Weights of a small mixture-of-experts language model, trained from scratch on English Wikipedia.
Size: 14 layers, width 96, vocabulary 16384, 17.9M parameters.
Experts: 64 experts in each of 12 layers, 2 picks a token.
Training: 252M tokens, 7682 steps.
Below are experts of layer 4 (counted from 0) of a mixture-of-experts language model. Rows are named router (the router's row for the expert) and show model dimensions 0-47. Each number is 200 + 20 x the weight over its row's rms, rounded and kept within 0 to 999.
After each expert's rows: a language model's description of what the expert responds to. This comes from a sample of Wikipedia text that the model never trained on.

# expert 16
router,174,222,201,165,198,198,198,160,206,214,197,198,219,197,227,187,218,226,220,194,169,208,195,219,164,218,188,182,180,227,230,199,230,172,184,220,202,197,221,207,179,208,181,200,200,170,173,209
It responds to: Foreign name letters. Single letters or short pieces inside non-English proper names, often Turkish, Slavic, Asian or Arabic, such as Zhuhai, Kırkın, Kh.

# expert 20
router,210,159,132,206,199,220,167,218,199,203,181,182,215,183,226,206,209,192,231,212,207,188,214,193,242,186,192,197,231,221,170,197,203,201,201,191,184,189,213,168,195,200,220,187,196,204,241,228
It responds to: Perfect auxiliaries and quantifiers. Had, has, have, also, both, some, many, and including or included after a subject such as He, It or This.

# expert 0
router,221,204,192,186,176,218,224,191,212,163,195,178,175,192,258,170,254,184,200,191,237,192,198,206,194,208,212,194,205,188,183,185,181,181,223,231,191,185,201,175,222,220,197,195,210,187,190,180
It responds to: Mid-word pieces, entertainment nouns. Word-internal fragments in names and rare words (tat-to-o, Sky-haw-k, Hop-lo-cephalus) plus film/music nouns like cast, song, story, star.

# expert 61
router,200,206,213,188,181,173,197,149,243,192,222,204,189,183,188,210,189,168,186,201,174,157,194,174,186,212,165,195,206,217,247,185,217,174,190,169,172,204,217,213,179,224,223,220,209,195,201,177
It responds to: Capitalized starting words. Capitalized words or name pieces starting a sentence, title or name, such as In, On, By, According, and In-chgarvie, At-heistes.

# expert 36
router,189,190,203,213,227,180,206,199,242,200,194,206,188,201,184,188,169,178,217,208,150,206,205,198,179,218,178,224,207,171,195,177,166,218,205,179,225,152,196,191,189,197,195,240,221,209,214,199
It responds to: Year-range ends, miscellany. Year-range fragments like –19, –18, –201, plus "to"/"in" after verbs and word starts like ide(ology), dise(ases), histor(ique).

# expert 53
router,194,208,189,183,204,187,244,222,226,172,223,187,176,214,181,206,184,171,217,220,164,182,191,175,186,217,202,228,190,196,229,157,174,178,197,174,207,174,197,206,179,196,225,227,196,205,206,199
It responds to: Foreign script fragments. Byte pieces of Japanese, Hebrew and other non-Latin scripts, and odd word fragments in foreign names, such as Palacios, Elandskop, -ios.

# expert 8
router,216,219,179,192,226,209,184,230,202,220,204,194,202,220,196,204,179,203,203,195,187,185,208,238,164,200,231,225,181,225,180,204,181,197,257,183,167,217,229,189,195,215,244,214,186,202,173,206
It responds to: Clause-end and negation. Line breaks and periods ending sentences or list items, plus adverbs after auxiliaries, such as not, now, also, only.

# expert 62
router,220,195,208,237,179,171,223,189,178,210,225,179,223,185,176,215,177,185,178,203,246,219,203,188,207,199,189,247,187,193,234,216,176,190,196,189,201,206,190,212,190,192,197,211,204,221,205,211
It responds to: Line breaks and structure. Line breaks, table pipes and equals signs in headings, and "may refer to:" on disambiguation pages, plus copulas is and was.

# expert 56
router,184,182,173,179,210,171,227,195,239,183,227,196,180,193,188,184,185,209,229,214,193,212,219,215,170,200,195,222,215,187,193,178,165,222,175,187,226,176,193,176,190,204,190,241,229,196,220,177
It responds to: Lowercase word beginnings. First pieces of less common words after of, and, to or for, such as purch-asing, recru-iting, ped-unculated, plus stray non-Latin characters.

# expert 45
router,248,211,183,201,214,233,204,232,200,198,217,192,183,183,204,178,206,225,251,214,202,188,176,215,175,210,206,188,205,217,172,187,199,185,221,145,198,175,198,188,200,187,174,210,171,217,206,181
It responds to: Middle pieces after prefixes. Inner word pieces after prefixes like re-, dis-, un-, rel-, such as ret-rie-ved, rel-ie-ved, dis-ad-vantaged, plus Cyrillic letters and score or number pieces.

# expert 35
router,192,237,212,211,190,183,195,199,218,181,206,211,190,215,219,203,163,179,196,201,237,182,232,173,180,190,160,225,189,201,213,205,231,176,174,234,206,206,217,194,181,193,170,212,183,195,181,217
It responds to: Acronym capital letters. Single capital letters and pieces inside acronyms and codes, such as TCS, USGS, MRTS, ITV, and country codes like RUS.

# expert 1
router,205,207,213,186,254,190,199,226,225,179,200,217,200,224,208,210,214,177,224,210,218,238,210,200,159,195,215,229,197,165,186,197,189,184,233,216,212,195,216,202,206,228,175,211,207,212,186,184
It responds to: Mid-word noun pieces. Word-final or inner pieces completing technical and general nouns in expository text, such as gen-ome, c-ave-olae, rep-roduction, coll-ater-al.

# expert 10
router,176,222,180,186,168,184,212,216,184,243,228,184,210,219,197,211,195,212,169,201,183,207,203,207,175,223,195,214,222,207,215,204,187,203,178,193,175,184,197,213,219,213,203,219,224,191,209,233
It responds to: Parentheses and title equals. Opening or closing parentheses, quotes and the closing = of page titles, such as Organization (WHO), Alberta =, (born.

# expert 31
router,169,217,188,180,208,171,191,177,161,156,185,178,169,204,194,225,208,229,185,230,207,203,214,180,169,185,198,181,208,152,220,219,210,232,193,178,195,188,214,185,230,180,213,203,172,189,207,197
It responds to: Coordinating conjunctions. Mostly and, also or, but, than, &, who and then, joining list items or clauses, often after a comma.

# expert 54
router,205,168,228,207,193,224,180,184,165,205,164,189,191,211,191,217,199,203,180,220,201,212,241,208,201,167,194,167,196,224,213,203,199,220,233,225,198,206,218,187,235,224,213,198,170,221,195,169
It responds to: Clause-linking conjunctions. Conjunctions and relative words opening a clause after a comma: as, and, but, when, while, after, because, who.

# expert 12
router,171,156,213,185,216,197,240,189,217,179,204,179,181,199,179,229,236,196,184,193,208,170,192,180,170,233,185,217,197,211,214,191,227,174,214,218,187,215,160,205,190,227,214,196,216,189,186,171
It responds to: Surname endings. Surname pieces and whole surnames, especially endings like -son, -ley, -ton, -ović, -bury, as in Stevenson, Baldwin, Livingston.

# expert 49
router,164,185,191,226,213,229,207,223,236,172,162,221,188,213,210,204,209,217,220,190,237,227,219,208,185,214,220,240,228,167,200,193,219,202,197,218,202,170,195,211,175,220,176,220,213,199,196,158
It responds to: Word-ending suffix pieces. Final pieces and suffixes of words in descriptive or technical prose, such as fro-zen, emb-lem, l-ines, lim-its, gratific-ation.

# expert 39
router,194,177,254,212,204,172,203,209,188,174,177,190,216,225,198,172,223,215,233,188,156,234,198,204,259,195,193,203,192,206,190,195,172,220,184,184,230,208,194,152,199,202,204,183,220,260,198,204
It responds to: Modifiers in lists and tables. Attributive words and pieces in lists, credits and tables, such as background vocals, topspin, personal name, plus table separators and year ranges like –200.